{"routed_scale": 1.0, "norm_eps": 1e-05, "train_tokens": 766500000}
Below are experts of layer 5 (counted from 0) of a mixture-of-experts language model. Rows are named router (the router's row for the expert), gate (a neuron's input weights, with its number), up (a neuron's input weights, with its number), down (a neuron's output weights, with its number) and show model dimensions 0-191. Each number is 128 + 24 x the weight over its row's rms, rounded and kept within 0 to 255. Numbers have three digits each.
After each expert's rows: "gets" lists some tokens that make up at least twice as much of what it gets as of all text. This comes from a sample of Wikipedia text that the model never trained on. Tokens count by the router's weight.

# expert 24
router:116118130126105140103124150110144107112145129150135128103150100112159085165161183098119171101107106152153137107140132143104117123156118107158093158130111151106147186164104113103127131113095116110139156123153129124111140179142142095099076097117105154151122076141051121117123131102130153102131134112133127140094115124103079117156150136080108112126169184110114096161102135122098103129141107112148150167131144130127132163118113157092134103139141116175168112128159142129119163093160135126138129131137100125131130144149144153117119103107127119087139124081147119118060130115138094102
gate0:103113140172132158125108139143062105125097101077147125132151124157151120133144129103141095142147132100127128092152130134141124086141126103130082116100142149112114154133174166125137111108138142127178147133085120142127113073119106140085116097156142070160130136122113134142133100128126118134127148147166108101079092130129122155120121168093139100156115134130114132116127136130097116136090078131168151111113143157119119137125173076101129126162077129158092090122126098118189145162146169124101101093105132125141140137139142109127102114105145094121145090118104133102078098119127130151
up0:117106144140119120131156143184159118097218154103132140129116118133094139138124177129100100136106126099111144129106113124133117126081125142100118119149128125157098121138115093136130144207128153148125107152100139083143118115083084143123117119152107176088096105110088115118108124171139147136125113165131137105136129163130111069121163133127106107091132129163143159128130075139135162102131141105148145158128101106159096148127103105114133151129134125146123142136148145122100120144088180098165100133179103122125093175136137116176129122153124117087150134120122102118153150130143121130
down0:117138184131120137123158139095128122125098155122122107131158123095130132109101127157119113126104104085146121125093106082118122137088105151153112114130156110119154124138156089141098089122130135115115085136111128114096155120095126110114150157145149123156122141146144120152143131082080113154099102130150123073131113135107117126140172144150091119092137116133141113122135120166122112097142106095151091157107113124153133141116129147100147142163139095113140184124103106155160135167116184158172091137158118137118142162059150128139154142162162106142134156088122170107106146171181102097
gate1:136156145105139154193143098142135121124131126088153122103139134110136110157159117110090129144110153155124140139097111085145175131166128129129170184184152149166116113164119111138126152119098123096114111180164134129125121169156115108159148142137113137126109127155160158117139135114142138120129098123126083176105121131122154160111124157131131149119076141157122082142159122110113116117135137137158116112091134183177161133107128102114145171103165120111127134127149108097135117110147156101111130142153177158144136093134134159145110072145091159142075112125110100135136092112137113104
up1:089126094120117153098120075125121150162152117128128123106127119150104156135093141115121109124126134137155113092116120149120114124095131100088158125133119122101105145119145123124139085104140115106144154103106152090142106113133140122130105150158155077130133148144094152118103112129098081154075205126111091119103147129177124115125130089124123114100152135034134161104122108165151131103140134139127122173113111100102156117153070089136124108150122129163113141147128136110118163127103103142142128145113125174128062124106156107125142136128120092117124129122143087167163116114141144082
down1:143131164126121130155112128137107143167101092110126136179111133176095133122125109167129087163144073179129159141187160125119128139111140096112157141128136117117128146093168156145093134126135100118076164112155165132127129086094144164102121117132132079138121138140115153114136161128117101110107133116152098088168133144157123126123161147099168154166129128127126118082156099107131149120143140097110126118175113130111148101136136094156157116145136074158095111177141123113147118162152130132097105127110128099148121115171125118136080111176104153133134148124107101157148101129110097112
gets: " 1", " 2", " 3", " one", " 4", " 0"

# expert 46
router:127134136114162140128135126122144137142107129124124138098146127099131104155138119151143147135105159144126130140125152112123153110141094134106124131131130094095133177133128112104206093123128117146085103172137121101139147135099143131166132111086088155104094139116163143104147131162088165146110156144129131162102177125124112163095133136120219125115128074122095134139118100117140136148133126155134099141156092133177110110163122124103104161126104130100140100101133083104159121095121132177133118104093119088094124131127107143090155135139150110105162098119162136109184081150141133106
gate0:169121163146133132159111082141106104087126201119126107131093154085085124136136107151081141121166090171123115130147135136120143158155126111159092140140149134106144097136157103127131117095153081116114158131112129111157128139138147120155108127145167090127147151118159086129170164140119124153111157123159126135109171124170078153131149103141151133181131136137099127158109101150121138135123127120143107110126118124117171145125118096115106106138152126140082115084158169138138102121148081067108112120120137127135076097108106149109091172107138124118087113094122127122137130137103147116
up0:163136115140087141117121144134129102106110172119135142162136174112105123127148114114103105157138153155151140101121150107113146123156166108182073186166144146110155133131100151188109143140126102090125150124090151163127115148103122130134141176117176079104149118099138101151078151153135151148123130144160097132148138138123102144127106150119143173178135116139117104173116128097110141122096129103113105099187124148120145132121105123103126128104128124138136119114125131161149130138058146074163120117122160153161135138102143094103100130120135114133114118107123125141131104122078164160
down0:140101120136137118161137110121149098110128148119160162103141122100125117166102149131147128117144109131123105164161151103096125127128142174136120140101210100136186149135134101129193100098132107107155139135143135148105119159157097092186152130138121101098107134099119146101136133140128111133107120123125133150135153136148098109141114140117211142123105125091117134125133153094133132150100153142132132125130128092111116144131133132152053137143132162141117140084106135122135129121162138147120145102085177138126096096134164162125144200143155091108120136155183155098135145128130145135
gate1:109204112124170138174150137155140115158115071116109129124121113131135126194113109121123155121146100119113142074142115121148083154147116144098122074156093120160168093157157163128131100141144149089114136121164148123122129125153103098084167104159116111125116133119160103117136162100157154104127133146146144096138139114129159140103099139133118146163129139083137129119118131150113145145094100131150137116114148167114116165168096159119124137074167104130090140152149103123159140151159099154088112133078083114128144136133131124133131147100097165130145132098144151138116100118141111121
up1:079139171134154137104166165123159098119138107175145103162135147111163186095155102115149127117103110119145173115120152105124127096131193144129104119131135160111113095151172145093155063144136084110127143098152128171096164173115104123143121154148148132140105109152126115121099133129101104115142143103097118125101153120121122152107132078105142135108149105096137118131134153136121124122110119129158112123131140157135117115160110143157121136133126094140097193163079136084107119155108095152120134139143115089106159142133170177118112128153131149114148119136133089113158119128094118146
down1:133116110144132164129092118137141126104102120141123139136107144131086126144153103131132168163135090152145149087116062115141082164167155161105146117106101116132153072154107117162139124114127132156104121122202134131120123126135138154122125097146109135126132094147132163149168177140125154088077100161142153136102141105126122114131124128163135108093096141164132122151145162164115094124105165146150133113092152120157114142111143125156115122124120103100070156161202118123141094136155169144140141111106140104154112120143136137138140137089099114150141130130142166127158127113162168101
gets: " of", " a", ",", " with", "ar", " for"

# expert 0
router:102146127121126154123116125135129144144130133128127118157125136131136105110136165145139128137157110159148146128086110123095110109097099138155088161096168146124143069131144150183150125126126101131154157119123168127130116153146141141137161086128139099104134101173114125124164135094127102111092126162134141123145103132144128149099136091118060145142150143127140111148092107104133097095153114121096115090123099184124122140095136147151062087121091095138128106132107198140131139093124100064077142087125145099129091122140108156126115134090131104156119125119125136136070110130130096137
gate0:150192143121155117128120100105165125143075223135114134095093071097135108122136123119116128092167144101117121115117113139122102130151126103087137137124095163145077133135138150100116153149072142101132137106150136111098108149107123123108124128154153153074104127108118117141151148117106110177126114082123126159122128152136101125112146145143114111113117139084106144117109124135151146124162127143131176138107147123143119131139108121098129144168146124092175119165154167129113114127123123127192142110109108133126148066120143107115151129145143143126124134131154072115131120103166083101
up0:074085102131093125109146129176081143089150064094129134141127197133109151124124144096133136139113099134096129120126112145139150151154139120137144125136138101124152148162163138121152144095138125100112102145115159141149148138134122113126159123081154136193131134162143143133107078135145160110142124155124112147125135103137142120135142102076124158140130136176131128164150138174111114121113118141128110132121116117093151143121158159133146105123105151174101115078086084132115131111148115136096125149196126116127127177147129145157093108130146105147182112131096150151126134139090149168
down0:146139139157131128139115110137156161108126138109121125122073089121127130139147154089103135108126083134125165142170136096181119139172074113146189086127132093174115127160137148107133175131111127136130142093153091113116118134110111117133063166099154143108146164135134102164116114114173090143146129105142086111134149111109111089098122118113122101114112100081124124132102123131127126107159121169093120129130152088084129169122145131119105156125142124154141183109125107163130134106104138152136107106151103113123166115158137128150161106172082119146120108143124095139131141128111105168
gate1:129141144158107145111138135129124128122128090113125133146131123074118101152163182109135125141131104108144108115136105114117128111118172154117088116151128144109101158140099150136141147173175152170106119118088133122133157089178127125104162143113149184072121132104160149172108084137123114130147138150144091108128102131146069129152125122110140148175106103131118136131142099151088140120159112190109133135120131117152113114096122135110126153150122128143131131095104128117170099139125154133145149109098108158153164073123106124104119138129134052115117135146185149155167080107118123123
up1:141143117113155162124119076101179137124089102142141130130109131113137088094165118128128170119119107145060105115127098152092112082093133149123127135139120138140140124140169149126123078115147132109144106165172105132078158154111093160123112163106097147092124132126125127134182143159108140147137136099170107139159122094098101130108109153149144114168107165128173133165085135152138120102111104105136158107104132171125150105142085125154095113141110156130122109197119132157120154104112135133123167123129101138087127139150097133111132111117096119132121132135153109132118114141106105184
down1:144124158131150153112110113127140112144102087137094120110108098088161126124109143123115131109100129140134119143146086121088141124150152112159134141103144153109146146082147103140140119081133111153132144126099144100101106153128072120094108147122172108163122123149099173166138121154115094123124137183113121156118148127070109105132143103121124105104172178098149137104126170132087114163125150137134122125130107114136106116144146082132153123105132133117108069122147091175122167134104151152172130134126150126144122091133140080128098061125160124119129118112158085106153111091150100168
gets: " H", " K", " S", " N", " B", " P"

# expert 48
router:152144127144097146143112133146113137146135126134129114122123147130130119143110090099168121109150176132128133152160130157135157149094131104095139114133105148131132115172157116111112124140152126171196145162084145142131147088125130160083115173148126087140138113143098115129118135133105161142117136089105126112137132143116131129068117158129055125116131115133140140122117113132122133132136134147126146161133141148123158124159162108137145135142163155141148109186109067119131145142090071119121127190132170136100188123154177165125090108068162137106124101168116145152107143132110142116
gate0:092117118125113138111105123111128127084117141153162144142127112147144127085136132128101125176067134145102141144139153115121130121145167133162132143130131098104082102141077082136126157130112103149092136144133095118164140114151114156178132098112126100136158128094078119132164085080140108135118138113143134107144125136126099123152128125112103131149119130156137113137109129061149154125152142186176122145144123120138152111128100084143140105077067075131115143116125127144055148133143120141164117122117105103138161178125144144161127082123085129139152146162134136106138113102119116129
up0:142132125139069168119088101126126123150104171119137136164134104102128151123132126143105129112111125145127146141130116136178133110133163155147101123176127108112126083110146107140134168123163137107139140158112117099131122142143136123122110117126152095135154093098074081128178123112116171147122129124140125130135113152101116133124133138131097118143136117166171128161116114109141157150140117178147099144120143129128152141123078101140121117098093160160130164137124089142107153170138144136126050152125101113128190152112174150152107067107095128115178187143148107115152155115129132099
down0:117136169110150131122155127164123163138100132122143131170091146113119154123127118103144138092161104130087191133154126152147180130142129132121137161174077134153136114109131147131138142137115134105110103100105157105129137100133127130131119161153108151154145122072109132115113109109120177141100093122119105192082136097157131107103156177136116119122128086175127087121108135130128118115125145098092167107099145069152096101130127145122094108114145180167116140128097186135145128168133174120121160141125145136162111098151152141108107117140148130152147166155131123162130135111107124114
gate1:098140165132126107080128133150151121089174105142125144113077137086125112136120132171140167096136115135142113078123129123106135119135046140124159111122135126128151132137125144109126156134169134108112136140133164109108170080137087126146123124144119137129153127111104104120156154157125129090110098160098170093166102127131172168097103110108147157133116176135115113115151153107117125120155157157107163132107115118129119115069146087176126129125170086053095131109114105139150131128130139164121151143154109099100107128145100128165107132129128151117101111154135108107120085141124147123
up1:140148109075099161144157129127172132126134191146095165138169119161092086154116108125114123223094131133088124182140156130087098122128180120128127137109132122151091123139105085122134099130128125105119150139133127107119139152147115153116141164112104098068136145105113121095111123110184128143140105083128109128142124135136128168151127126140103134110109117102120114150132094164124107117161104100114099100140142151124118131110117137123121120125144132149130132152177166159109116127141177099143113131136116147124183142118143097094167129103124111143088133155119155158133163127156094128
down1:171095121120101137150169140125142155149137151155109105128127108136132124123159119109107181128062097122107147144136138096112116126135120118113126110117103106086149134161132111132150130163106149122122109191095126156123127152175080151152147150122145122122099137086133065134150118105116149119118152110161136106116118085106102101121149162149134084113094117112059133118158142115161127142147111127118115146125077138101133123114136124087134145100155127112102124067133089096099148156131157131136091149132098117168138092140132137087115090117147168137120088116183144125098103128122128117
gets: "\n", "%", ":", " population", " of", " •"

# expert 62
router:136094128108142082128159123123134134149117144095143147115161096120118115144130136115132101124088130089157182123119092140154159163180146103135124118109099141109086132111115098113156143143097126136123122105099140125137146088092117111121135135173173128121091120132119146100076104132116140119103147102115131131111152073150105121101108142137077113147136114082151169143147149118156154150164137136140090145097134118160129106140090135126115104120132115142161081175206150134165087120079130147112124098129123122104130146107125132116122084143115095167117154163145105131182116134094129115
gate0:138123152106141161103123148145139148113092079151070067105153133118165140108086156160120121136146073113152183123107110131153112129125110122120143109172100109121175107125126125132127123134132139099167113151144087124166127139132092151146113125126161095114093129096108108108129121123103131148148129150122137108167105151114126141112143148099099172104125111177163128122155136131099174167153163133125178153151095125127090146155158123067143103126108125117086108086143167145097114166158169141125108141134120163125117128150134152152113100145115129131144132127132129112091128116080105105
up0:140111132123100147139128129155129103138122098126169134179151170119106132125067148136132069127139094134140182139128133143139154111114087091175109151154123137092147137123142084105122142117138104165122118084126123126150107167095099145142133083177141150145120143146131091119115145177091111140103121148114127108097094146132082120100101121141152125198115104113145143113167181139159147136115168144127144140141125100125145110123098140092097097143180103131145085136143143123130123142163117143146108153101160103106115105115139144136117121122152168093116117164111089098144147158113132123
down0:150167136133141140092160170128086150141128162113138134082154164122113121152154123123105112110119139127147130161126123135127115143121141130132116125144155140159126152146156123098085096110123133129080160121159104122091115137135118119100115133151139046149109124134102127153156151143099119097151107148137156109099165154164136133122120156158123133157142103120131168114119106114109105143082136137139111150134131140167169146093134154096208131096142141120148110180123147168102154134162145103088097120164134146121110119128100119138098139079136140055111128147149120103089136171099141111
gate1:152136166168114098094114096108173125094116156094120060120085131113101082102137143104150114136119123161145121103147135078136128119118099090135145161148118141128153125105143131145119140145131138107146133111113113151095154164109168226158104159118116146125140144111129153119151123110186127110124109103099160123122146171153149126122124129144108096142122133116176133141144131142171153139052105133080105102135141118128132129126086107117121159102148116113133126143124107128104137146080146141126142124126140121128114146175096138150119141157163101104084113111173096137113118107138135127
up1:125127121149085116096159139153140146135137115110152101115110135151176078115111139085114131137108106111081127092133128131129150147084175137131174130107150130096134148066130113125129130119130160146115099104124131188162130090121153164168170094145173152114120146148131060142111110097139124133136148132109123139113148149151129170159164132118109115136124128165113145112127096138064167106101128108122137133165134138119135086120154108078151137135095098138116120156107139124121151110117119117133151126137101101109137113092177092172128152110146121122123124129155109064127143137127170163
down1:100154146122160127137149144120114133125118112162158148116156132105158142169112120159127110142131115136104082124100125111145089143157095156194110121141131100093160139136166121069150111135183149102083137094114159100094107097147112109121166128137122127148131131144103133136154139120141134153154080145117177103111115108149135102157131108153134161133153171125087116127121103167139084125085090112135102121186135135107083117117124187126155093146090162148140148142124122139160133102103118137131128123130167120156101120137178113161133139147132109128124135128082144142152125089154157105
gets: " for", " of", ",", " on", " to", " the"

# expert 44
router:110114118127097104125117168141140097137136133140142118088145094136164073142125146101124170091077129163133131114124119103105150116131125121149135169121119149128168193136097089093093155123123101119173162156132153122133097140116132127117101149120121157137123106143058125109135140096112118105150123117084114141096144130082075118081141133093122129119129144113133108155085127124136125159120097128124139151126161163123132166155115113100198089144135115152132134135136123150131154059120108125150115131151116108167155116134109150062121138096139134093110116124166150145128140126104116101
gate0:131209136142131117116136097125140153136141102149152129111129146118144140100152169121198153136068089164139133092161094173116112093141117125115111126113140146108109142112127114110157164103130148132133124108140107186121136147148128138101145161160128130077139171195156129150125153168110120129145136149139110184118140128132120183121124112130118122129185126108142121109139150134115124132121091149125145106135142122103125151106120112130062135110133141114118108162125141083111118124156152131133148146116137127127105154100159130144112140113137141116203138152141151080097128116149183114
up0:141140127126078122142104121130089140114158130142150156153157151115117112137117127162136144107157110090142125111115126181121126131138118157126098122135152108116144146152119102111128182150100140147139143090153150107115150159143111099105112127192099087124170144133091154157144109095117105130128115124154137091133096122163091114150124110118131149119144144115173113135123144106077083122151147130104136186151107173168148155128141205128136145154134155074135119079059088114126152127154102093133124159150134146125098100147155129135125106120122113120156119090152107133116137103132127163
down0:105116131126121146145140147122146168121124140152110169121143118107130151141123173108124149092146167129174141106129058125135151138151144119105147157115126135177112203131142146108125153148123166079158144164169132140094138143153113152147103137141116167100111151139137171129092119126173144124144094139114136115146135168153154087124129125113115132071168163126121083114137099101105121118123118149128112087138143127104107141118152121118080145122153110108128119142116144155112166137167080105115149120116084097141145121133103153152115115152113151123122136118075104177115124062145127099
gate1:155175161167117121144138146150099186124088116100151113096169131156156113125151112126099132099102122140087131156129139129116111130147150137103123132149151130114157153151098141083154173142120129159096164095172218102113145105158135090146149075136096160152167117107123133126145113094093123115138067090136168121113162147111120141142155103124142146143143156132095108084110144117095141175129133079134098102116146116100132146115147168154126161124118160115142122161105156111146141146133129120123115119158125112125142138161130142112099135111120147152136116118151140164112154139135140151
up1:127105144097095129106122137168148089164122100114095125156125104127137139139183134108124154143150104134110155113138118142166184114101117144134120108126139113111133085124128129142124147114137187145147135082111095126069103097149121128160138147137119127137126118098117146144152165064146104117155129129100115152145058125114115085120125134082131135124164127165163147129165111096158098114125131103174123080123130183101162132112106125184152126094162125120107128118121114136116099127129131122100127177078112104129108152098118135111150186125083145126146129126137108101146132100116135147
down1:146091110116095109104126125154137150178195136142100145122116108101131130146139108162144079101130072089125107136130106156130089140154115111125153180119120168077133062081148096143146123124141163122090120095108137129132147110151090151114124122114134116151119143133116125114121105106179138119124132079122115138151075088117102100142135119135136112093110145164096162151158117131136122099109153102112142124123104129115093173100131113129144114178107118138156165147156180144125131107148162108140117128127130153156110093113133176127139139126119120137139152144157122130112137121122089066
gets: "5", "1", "0", "6", "8", "2"

# expert 26
router:129162146117158123094134110053120123145135133084095164152087095128111137155113087137133146156122156124081103122137107147104140144143126154145152155125073097118104144096134120114183132106109163096117124105119141132123150114112131125126138134155122121134123101127185146160091154104119127148146117118111126107147179125117096151181166130183176111127143085098139127121148111111120085106114117137147118142158164157137136081135132092141091137149169153110156141131124117127161144175124108106111166150132136111075149129157168132142107103151118104163129106131123131152170102110128144118
gate0:121118104128186124090149109145140132167147116192138113153128138132115129129147108127130134116113190127134113173099144128120129084159115097121091124128094145178131128082102087109117131109151136122091113145105117139123104069173140089147097149088115126126078148113151124118099131086131186167132132113138144165103140131121147106145136107145152088144123092125111125131103129102144110086113123139115134147135142113159136083157155099116132128122123175128124090145102165109115111103101102087131172123145121093107130105121082116163119121114102139136137127124098178080147139118147159148
up0:144113132128099139149120122156146104098122109170143159141153128115125087150158112114111181115144134099119128108137151151073143075083126122082076076119110094138123136119122078117163076149161121138107110166150122190101131134110123120132113133105149125137114106110164136171110156101097104084149098102106107086116134114129159131129137066106166141146124166141108125124151114118126110147118126134111147128166143144163119129169175125127114155153173133111144123110147118140136170088098152119145106097180113090129097101135155119128117144134147114130090109140142142136142118125150126155
down0:133123156130130112123084093077142115132115088118115126148120154162148132137170124173108084146114141177147103094131100103139118116115112137086155133103153128136136128157096137120088126124133179112158110162114120117148144136127142111079170105116151190194118136109100118126127178156144118142090142114148123136147122154094156117115129107158109126131097084119138120121128090106151112104177139086120106148111157130154119131173109105157137092159122116103151120166092115138164136131079174157085088116150111116130103121148141107180115127145114142125119105153113135102130133094105129120
gate1:173140117148126139177189151157147106135119100131103085141080142126117099106122125125148118111158184137095105119149106115146152138119116100160102140108112129145157124119121136116129121155170122175150058149146143126116117078131132134139160092088124169168119123135142127122080141097149143071099127129157119117138101124146134147163138137105146101112116137145152118150102082121128134158086135089123133115127129078152169135143136106119131151147146145129124119109105160159167102114120103085094123131115108136158140140145149095138139175116099121161147145079083158142129100166126140149
up1:107145125131137123147106153175094137097134138111107125136153134161111133129114107120105122169111139119154131113107113107168109141089172093111104134091114152145093113140143119110132127110156140112074107141134101112145191123133131113122068144161103176111106140149129096171141136112126162135131140129129140161099144133115124149136128097157117171099137138146102124127119169144076133127097148127145140111133134102121104117170131101201135091129114099078154156099092106119140138140160123148115178140159103078131134105123063111136128098165140100133115132180157132131137114107153086138
down1:158116122108117147150103133136108144170134082115107133101106107153112134112178129105128136118153103137121143125117150110144155130169114118112105185154144140100169140140161115138065118093160147139112119138133087123110134098109198134149135140101101133125114082146103117137105154105096128104108123133127143087131188117121140128127140103097070142128108132107128125147106098138109109143095109114136156130130148144113151138151147138165178130147138152085141103107152140141118139132131132146108136151114161137139135119082138098115132183096156114150120156194153134152103194192133101126
gets: " the", " from", ":", " a", " of", " The"

# expert 49
router:139116136143162151160120126152126125139122126147127136178134140133113123099120138164137131150150110094131175127120115115125116119114123123157111131070154140114158067163137133176161098142131098115126164082124162135151093135138159142134156073161128108087141129133056103118136131124120108146087131152129139108120142145113108151114117094113066130118157139131127119112102155086121122123174166127135123123136141098166129135144119098106090097103083130130110115166113189160121138101114141071114102074116142124154101130119136186114131166098150123127108121084113144110121104138135112160
gate0:148130087114162120137141130143112099141143118179106165107097088126111107162100123126136103110094101117142125097149143135164175129082072136168152131118132125129130129113124132147112126141128126123132138182147093079131111105092135098173065132156144117125106119141124104094102126159101120148140176127146151125117160097115092095139111141121118108169133152119152164135150177101124154158159143082187117097155108136097122132133143149106137141158118091150151169131123126116121106091087078129106128129165135130099122154075151150154134119116102126120146076142139110152120131112110132126
up0:139153116107126095131135138116147105161108145166112101130122099102094139138124163140125158097106085147115148127134124126148129140111096122146173130111136124174130137136128175152158132153161149191121115132119154106134108104085118144090139139163122122115193109164093112113140167125085129130130181157146118111105119067173129164092151143116116101159151134115114133162133082088122143142120106122133137107170084116140116162105167142120108142124126109128163115164097123135112145117113084111090093110137125099105100155086134137099128158090147118101122151150093172102110125156121153137
down0:075117106142145111131103184131155124135109142108158140126136108165089078148117130168146139146125077067128084115129129141072140104133099132156116137100140124152165132137142147104155147107128119181113102135134107124087137132076173115113112111133122157158092118145127125147129131125132107105094143107115126171137155104134084126177109142125134113146144144170128117114166129114158113100156157138099116089128170134149139130132126112151163142128130175110135136117122121097138142129123120140092108121121072141179083138136108130095128151125174158127100136121176102117082110176145143118
gate1:170131118159133133120126124133115139140166144156162115106111142152129147132122108126101122104113188141170124076106157118133139145126125132164144121153140186100116150110087166126142071104103098171123144126078114114147147074144182120121105111136132160185115140132148138124119083131128118145129117115153136133128137132162101116151073101102138138160123151121104143122151129092126134081103136080124088148115143100124104111123094097106128120112132112114084143176156135128158135109127096146151148135141089169131140119083102085103081104125139091142105111137132136073124142125103124121
up1:160119163163133146172126117133105135089115128151145113132117120151087141105119124125132126134102128124163103105135075098108109180114153109105133113112135131136127120158133121146127125147110149168154089126116109130113078117123127136129107156123162170119143144123102122134097117136115098096156119137108171137130134101123112109137072081084139103083164119120141143135106129094119114106084168139102120080139072098138170139138122114115127128177142168079159120158132123118139101104133141121129128111154066100120107123136132113173117112138079138122077088145080112104106151112087089151
down1:120113170119130133114110126124172139105127094126127136129149125121116106118161127172126133143160161088148123116096079136109120138142104122130186116123112100168175115155126137106116090112120144114115149141135116077123122168124126138101086124148091099170142186167151122121143115153101132109143103091129159104109146135165161151125138154122108113097096165122109157122126093147119157132083095144132079123116132095144124102111104127130144108154173107113133104093152098134107143117116152116106106141153158099131123170138138106118166165078183112146139144094081112132139161140066147123
gets: "M", " D", "D", " M", " F", "B"

# expert 47
router:130117117124121132137098137179132152136160123180149115139126103110074150113116159143165116103137128166159161160112145095144119163095122082128068187111142126128158120116150105178068120109110144117181119103117108142147087141136116133106108165119151098119146150131095120085152121137087090132088107179107129136110084110131161153126077115127147102125138095106145080122101106135112126171138111140106120157158087158149129122111129140144120115134079100142131130121127134127146097102121088117115101134150129121162095133108133156137085140121149139131109095149156104110107144136116146142
gate0:142167158155139156086147166109172177141124132102137113112135099106129137152163182137150161093143159107177111141091119135113107167174109142100082146158115105117116137135116133171119159115114135122162155131101150109146121115134157129123156121088141128085158146107105132135119134094114135166102132125136141185127109123127064147152176138136109084123168173161161146080101104133152125095146091125121113147143119146150148157107143110112115138095118136141134132075133158086141112116088107156110133092117137146133146145153126143125112128144116140151149098126139108117161084147111134115
up0:111147149127110133118128161086139119098137136152156131103117120130156103164180150139123170104111158163166131176164114093064125122108150156072109126141122073122097143125158129165162148151089117110117103142173160118147151147140147136123113086108098152101117124099143123140142108125112135162120128103134128145101133190111140127137167157081129121140120127150094121152109091137122161156108174132106123118132153149130135105143166103151128097108134142118129125082113117147155143118183162176101114113117144071086097117122121116095149143134102139111159116120118112120109168124136153127
down0:113101149127147162132107133148109096103131100147153133095153127139138186139142082137099193168141139078106135126146168116141103144067097155129083180093098132123131137139115165142106144135086113137101136117087107133151069139131125127113164103105176121090175144110095136145111126147063132146143125114110146136132131107168130153146118098144115134148147151137123145104115116143152113126104105105106106112126146147167146122120133113119124131130132128137144172124108098118108127175140126124152121093117098131136157169185163102130144154148119151153118102166087124119132161139153095133
gate1:049125145126109122110167166088153143095085184146165154170115091107167133133158138134147138155157109119110134169107125126117104160128127150104097132133137142148091108093092110121110176154150077123121112130139145161108110111118153148132123104098106098136123132118119120097108155098111114091115118086123086112125125115090112149150157127121112130116148110131133171133135140135088100128114138176162139118119137144143140110110146086156126123090127104140141166123125116137155117143150095172123126119086112143090124093189149161147174141157143110122108162142167098150125128129164123133
up1:133167114095116129097122130109156094089132112123100133121089174140132087078102166141114146160176140149158117106130101109166119112157103106122143093133111097125126161112126161094127142115113140103137134119092137109103108121140119114112140091091076124142146132087061147146156119146134104136130123112135102104148126167139071147150139103112111117129125107122166111105105124118119122096121117106113147177112130142120133147123095114123132111146141114125099081097062120183157107135175134139156105177156120127145152104148163100115117139139107145186125152101141164139138118090133128156
down1:178099180149129147126118107071139088158129138118114157161144113128138136153127150135129110117137110129091132083099086139123145080175128146152145143143093139125145137151093104125111177114137139105085134112118138125149124126154135108155151137189126148148144121079140126115082126085136160158110114074125139153125131123088132136145136111123128102148111105094101125133147161114138105186120099129182091091124133102113149091120124136123155116116133096141137140137121134118114159112155120160121135124101125119108132135133127141126128097108158152075127100143094084119117074141068178163
gets: " c", " C", " w", " d", " g", "C"

# expert 5
router:152086150081131129128137159131127112129142136100139176151131138136134133133110157111137150098162127121141136134136118144142137118167125095155096111132125117083125143161159142119168158086107100107108134126118132111107167097119076116121160120146072167082107143128101145127060129137156109111138098164126098123121179101129132151086170152156081126153118068149114138092175169105138149154127146104168107100116152113140140116101112083109103125104135121128125104101091140155124105172124115104120167121123141132146110100153122099123093085109121154149146163144133107144150121130150110160
gate0:112094159131168161085154112161140167115126130160138131146112103176128124085148150160115112132128120150136091086134123096117157125099116124130145108140097109168135146117151120180133129120145090131163090128113129145107114183123136162161137127120104113117177141095150132114150146129125133138149121150128116138181122103160123129129140147110133085149138090164164141141125134119119091113162100108111146136122104188133129095150151143174170115135135124127092089124143103153158139103113173112086140143129143103114082097152101156161090141132131152123161151102148159083106144095144141079
up0:142129124116117103159117138140090058111122137144119155121086094123142148182140157154126132123098135135158156129150137147134131159128176121103097185083145121104151146142130101113125114182130115101122125120142083119143115120107134121109086082090131150141120117122128155123133149110152120102131120111128134132084126148121154145120156117128171124102109138141107116126099108128132125108090117133145157136149098100125133106103095138089112136091110135104109114093076125079118122079149140120154116133127109085162101121106115143126091156134154104070098087141094180151122160100132055114
down0:096119098135119154143117102125088101069118143123130092133125103134122146142146131179139079118120133140137125114140146121156139131163097158119125102129154095111126137146160121192089122161146175169142106134135087130153117090104136132115125142128114159105154119147141151090147079160141124139117156102154126132103107145167159111127114153042126107096137095126142088143106066109148136111080108105114122157102115136145134096125147115113160158127114163165149104137166114120172127130128089138150143126127152127135113108150163092149121150122152093159108129114136149127107139128112145185
gate1:138116112126122132148120086071157101149111160138147111135067119100121145156161131119138112119103118146165104081100121116140129158139189133146087118107153142133119104124102099166106126155114107118111085155067130142113101124086134131081134182148160087090117123153109152082171099104107154159171114132157151112117107135097118130150164188118076106115100135075142132120133160129137143120139121096134101083149128103149147110168118152150141145095153115141127175161130116161107141126138152139127127089138107112139140144112122127141151127117130139160129113138129126122112136156145159130
up1:176182073132155144103113138077131136135122124138089141112152139148132100107148117170155117149074127106087149094130106113167138158127137120129149149110141106121159129120094134131150115107176126169140165139136140111095131116122130143170131095132119142148132105140163143103175187136157087121156104136125124145118140112149099140139047165125124081135136118112125135135148128102128120109154106130147164118127140142081088105118148147139134131176151116099134113136089130109099113103139097151162144104165143103128151104167154142142161159097153126122130117121142066133123105166130139115
down1:152124139122139104104108188134118128115101103124108101145129145170139091125131120105141140130122132132142116070130125124127149159150136146071117123157159154108082119086098152129110101147161131125075151144121141099099186108134092196068175145136173108116131129155116151115110133111112168120126136159109130120119129097115121128160121130118171129108167099093147135134140113111137126122107083153153124128122154111093126150081135141127117139113141123114168115137167127118157121118133121159117129193093122152141097151098170069171153136148131127126096125176148134150103137140117106123
gets: ",", " as", " by", " was", " to", " with"